python train.py --moe_layers=[0, 1, 2, 3, 4, 5, 6, 7, 8, 9] --router_score="sigmoid" --normalize_top_k=false --norm="rmsnorm" --tie_embeddings=false --grad_clip=1.0 --train_tokens=1112000000
Below are experts of layer 4 (counted from 0) of a mixture-of-experts language model. Rows are named router (the router's row for the expert) and show model dimensions 0-63. Each number is 50 + 10 x the weight over its row's rms, rounded and kept within 0 to 99.
Before each expert's rows: "raises" lists some tokens whose logits its average output raises strongly, later layers aside. This comes from a sample of Wikipedia text that the model never trained on.

# expert 13
raises: "2", "n", "c", "1", "m", "r"
router:40 66 48 56 29 38 58 48 60 46 49 67 35 76 30 32 56 51 44 43 40 44 50 44 45 50 46 43 53 47 54 39 72 58 38 51 36 50 44 45 53 59 43 45 65 52 49 51 25 50 48 35 56 31 56 39 48 47 50 50 55 50 42 47

# expert 5
raises: ",", ".", " to", "\n", "-", " and"
router:61 57 60 54 37 47 58 42 54 50 60 49 37 63 31 57 55 48 32 59 36 51 49 39 60 45 50 55 53 38 54 26 55 47 32 60 37 56 54 51 62 37 39 47 61 58 42 33 46 55 51 57 61 32 45 57 74 43 41 61 47 44 36 45

# expert 23
raises: "-", " in", " to", ",", " and"
router:43 50 75 41 47 56 65 50 36 56 50 56 65 59 37 36 44 55 50 64 49 54 48 47 41 57 46 66 51 57 62 48 76 44 54 64 45 59 54 57 56 72 43 46 59 43 57 33 33 72 36 46 47 44 37 44 57 54 53 47 49 43 41 44

# expert 11
raises: ",", " ", " \"", ".", "-", " the"
router:52 80 43 43 50 51 49 52 37 51 74 53 42 54 28 50 61 47 50 51 47 37 46 49 55 69 37 60 47 40 59 44 52 49 56 50 52 59 49 52 69 43 47 48 53 46 34 42 54 57 38 51 61 59 38 51 49 45 48 40 43 41 55 49

# expert 18
raises: ",", ".", "-", " and", " (", " of"
router:43 39 57 52 44 38 53 25 38 31 64 54 48 51 40 49 67 43 53 59 55 52 35 50 54 49 56 69 45 33 32 47 55 64 40 57 48 46 33 35 62 46 41 52 74 45 49 42 65 52 48 45 57 37 43 52 57 47 40 51 47 40 55 49

# expert 12
raises: "\n", " The", " In", " A", " This", " |"
router:71 51 52 54 58 53 67 37 53 43 64 74 60 79 52 34 54 48 54 56 49 44 40 49 54 46 58 44 55 42 55 37 70 32 46 52 55 53 46 41 59 48 50 44 50 41 44 34 63 58 32 49 45 59 45 43 48 53 41 47 44 42 26 38

# expert 16
raises: ",", " and", "-", " T"
router:54 64 62 52 48 37 63 58 40 62 56 47 57 47 45 55 58 60 41 57 30 52 39 34 29 59 45 59 33 29 53 40 50 33 28 62 55 28 40 43 58 56 41 39 59 56 44 43 48 57 54 31 61 45 43 55 47 43 39 71 41 55 60 23

# expert 14
raises: ",", "\n", ".", " and", " (", ";"
router:53 60 39 40 45 56 63 51 29 55 57 53 47 62 56 49 59 56 52 68 41 52 48 56 67 42 50 58 59 54 49 41 35 36 48 43 39 64 33 53 50 57 53 24 50 61 76 36 46 53 58 57 58 45 45 56 74 34 30 46 59 44 45 34

# expert 9
raises: "\n", " |", " The", " In", " However", " ("
router:42 38 61 45 50 45 53 50 63 54 50 64 55 52 43 42 61 68 56 43 55 30 51 49 37 47 52 52 32 49 45 51 53 44 39 44 46 41 50 35 71 47 49 53 65 61 42 71 39 54 57 54 57 61 34 57 50 36 39 41 48 39 19 45

# expert 31
raises: "\n", " of", ",", " |", " the", " to"
router:48 56 42 55 43 44 54 45 61 44 55 52 57 61 34 51 62 39 40 46 49 41 41 57 46 55 57 41 53 49 57 51 58 31 52 37 42 56 58 53 47 43 53 53 63 44 40 61 54 51 59 50 40 58 56 51 53 44 29 46 42 46 40 46

# expert 22
raises: ",", " and", " ("
router:52 54 38 58 47 39 57 36 63 56 50 42 44 56 58 46 49 63 33 55 39 34 43 48 54 40 30 58 43 34 44 51 61 58 38 43 46 31 45 34 53 47 55 48 59 62 49 45 22 64 57 41 47 52 58 61 53 38 31 47 64 54 58 51

# expert 24
raises: "-", ",", "in", ".", "on"
router:62 73 63 45 46 36 48 57 57 57 43 65 52 51 38 48 53 56 46 59 46 56 32 46 41 44 58 52 24 52 55 64 52 55 34 48 46 45 51 27 48 56 51 47 58 47 64 49 23 47 61 32 44 35 53 66 51 45 45 54 51 41 38 35

# expert 29
raises: ",", "\n", ".", " and", " ("
router:60 44 52 44 44 37 64 39 28 54 63 79 54 64 42 56 46 52 44 57 45 33 41 37 51 57 64 42 55 47 43 59 38 47 55 25 49 59 41 59 57 39 37 49 68 60 49 61 66 59 39 50 67 42 42 48 60 48 44 54 62 41 34 38

# expert 17
raises: " to", ",", " in", " the", ".", " a"
router:53 54 61 42 40 46 43 44 50 49 78 45 38 53 44 43 52 71 45 53 45 39 28 42 50 49 50 53 38 52 41 46 52 74 46 46 55 62 36 25 54 64 52 42 62 74 58 45 28 52 64 42 56 53 58 46 56 47 36 56 45 30 47 33

# expert 1
raises: " the", " a", " that", " an", " it", " both"
router:55 52 58 40 39 39 62 26 64 64 58 59 37 53 37 57 50 61 40 62 51 38 28 48 62 42 40 49 46 40 47 33 52 66 52 28 52 44 39 45 63 46 45 58 62 52 38 49 44 57 54 53 55 43 35 53 77 41 47 58 54 45 49 45

# expert 19
raises: " and", ",", " in", "-", " of", " the"
router:58 47 41 56 43 33 38 46 53 46 43 45 45 56 58 50 46 41 57 52 36 50 34 44 47 57 39 46 38 60 52 51 52 54 34 45 41 68 58 41 42 41 57 35 54 53 78 48 55 56 57 49 46 40 44 43 52 35 52 60 43 37 28 40

# expert 10
raises: ",", " and", "-", ".", " (", " \""
router:31 44 48 51 44 58 60 43 42 57 55 61 53 56 50 47 61 39 49 60 46 28 21 34 63 55 45 59 43 42 34 61 57 42 44 56 39 41 38 32 49 44 45 51 53 48 29 48 51 66 53 28 48 53 52 37 60 48 49 65 56 37 50 29

# expert 8
raises: " the", " a", " an", " then", " at"
router:56 46 67 68 39 52 49 48 60 75 45 62 50 52 62 38 44 60 56 50 55 50 40 49 32 67 44 57 47 50 57 53 48 47 44 44 48 38 48 47 59 45 39 45 55 50 50 40 59 47 59 59 54 57 47 41 51 48 38 58 55 39 53 55

# expert 4
raises: ",", " (", " and", ".", "\n", " in"
router:68 50 45 73 34 44 56 29 50 49 53 53 49 61 38 20 45 62 48 47 48 41 48 57 44 57 60 62 54 42 37 54 61 63 39 42 37 53 47 35 59 53 31 47 64 55 42 51 57 60 42 36 56 26 48 56 50 39 43 65 71 32 39 48

# expert 20
raises: ",", " the", " and", ":", "\n", " to"
router:53 52 64 43 31 57 71 58 38 58 64 62 60 62 48 43 47 42 36 56 49 55 39 49 57 46 41 61 53 33 53 48 51 55 48 47 52 64 32 64 51 47 38 43 61 38 67 39 48 68 36 24 55 37 48 58 76 47 42 63 37 53 47 30

# expert 0
raises: " of", ".", " and", ",", "en"
router:47 51 42 54 50 32 54 39 48 71 47 54 56 53 51 55 51 45 45 50 28 42 41 54 59 62 43 49 46 57 63 60 39 54 40 49 57 54 33 51 59 63 49 51 49 47 48 40 46 49 27 48 59 50 52 56 47 42 36 60 65 41 41 44

# expert 21
raises: ",", " and", ".", "-", " the", " that"
router:58 36 52 43 35 50 52 44 39 62 55 58 60 45 58 70 48 57 37 46 49 45 49 42 61 61 47 73 54 48 52 45 42 56 42 48 52 56 47 57 63 44 41 39 56 54 40 48 55 57 44 23 56 51 50 47 55 54 37 44 64 45 61 38

# expert 6
raises: "\n", " ", " 1"
router:45 45 44 49 52 44 62 28 54 46 45 57 58 55 29 35 54 43 29 55 51 44 48 40 46 38 43 45 56 51 44 51 66 52 59 37 55 48 48 44 48 59 43 47 68 41 59 59 35 55 33 36 55 50 32 54 44 41 31 54 42 51 36 40

# expert 2
raises: ",", "-", " and", ".", " in", " of"
router:51 57 46 51 45 43 55 53 57 52 59 66 45 67 50 40 63 53 61 49 52 49 36 54 38 36 48 55 26 52 56 57 61 70 45 28 48 50 44 29 47 65 58 45 72 82 58 49 51 46 56 48 72 46 44 62 60 38 45 47 86 36 34 33

# expert 27
raises: " and", " as", ",", " to", ".", " ("
router:70 32 44 57 40 47 55 33 41 59 57 64 53 53 54 57 43 60 59 53 28 35 47 50 58 71 55 47 65 49 39 39 41 43 47 53 52 47 55 63 61 51 22 44 45 33 60 57 58 65 44 38 47 44 39 49 45 51 42 61 51 31 33 46

# expert 30
raises: " and", ",", "-", ".", " (", " in"
router:42 48 36 59 31 42 48 29 42 68 63 51 43 57 50 50 36 56 42 54 38 24 40 49 56 46 56 53 56 38 40 31 61 52 43 31 30 58 50 41 70 57 55 32 52 47 40 45 56 61 35 56 53 39 49 44 48 50 37 81 69 23 34 42

# expert 25
raises: ",", " and", ".", "\n", "-", " to"
router:65 52 51 61 60 40 46 49 47 44 54 52 45 50 55 64 37 53 46 42 55 39 52 45 56 46 49 65 49 45 45 46 47 49 58 48 51 68 57 56 50 38 20 50 61 40 46 72 49 54 59 35 56 32 46 46 48 57 40 57 53 38 47 37

# expert 28
raises: ",", ".", " and", "-", ";", " of"
router:54 38 66 55 26 54 48 34 55 54 59 64 49 57 28 36 49 50 40 57 56 29 36 51 57 50 54 54 40 36 41 54 44 40 35 46 56 45 57 57 44 42 32 44 60 48 72 45 37 59 55 46 65 24 52 38 50 47 36 44 55 43 45 50

# expert 7
raises: "\n", " ", " as", " —", " $"
router:43 43 42 43 56 47 53 33 50 43 50 58 45 61 43 57 62 47 35 46 53 40 42 38 47 48 45 44 57 53 42 47 48 52 54 42 64 38 48 52 50 50 29 38 60 55 55 65 45 54 39 37 71 55 32 65 46 47 23 51 43 49 31 49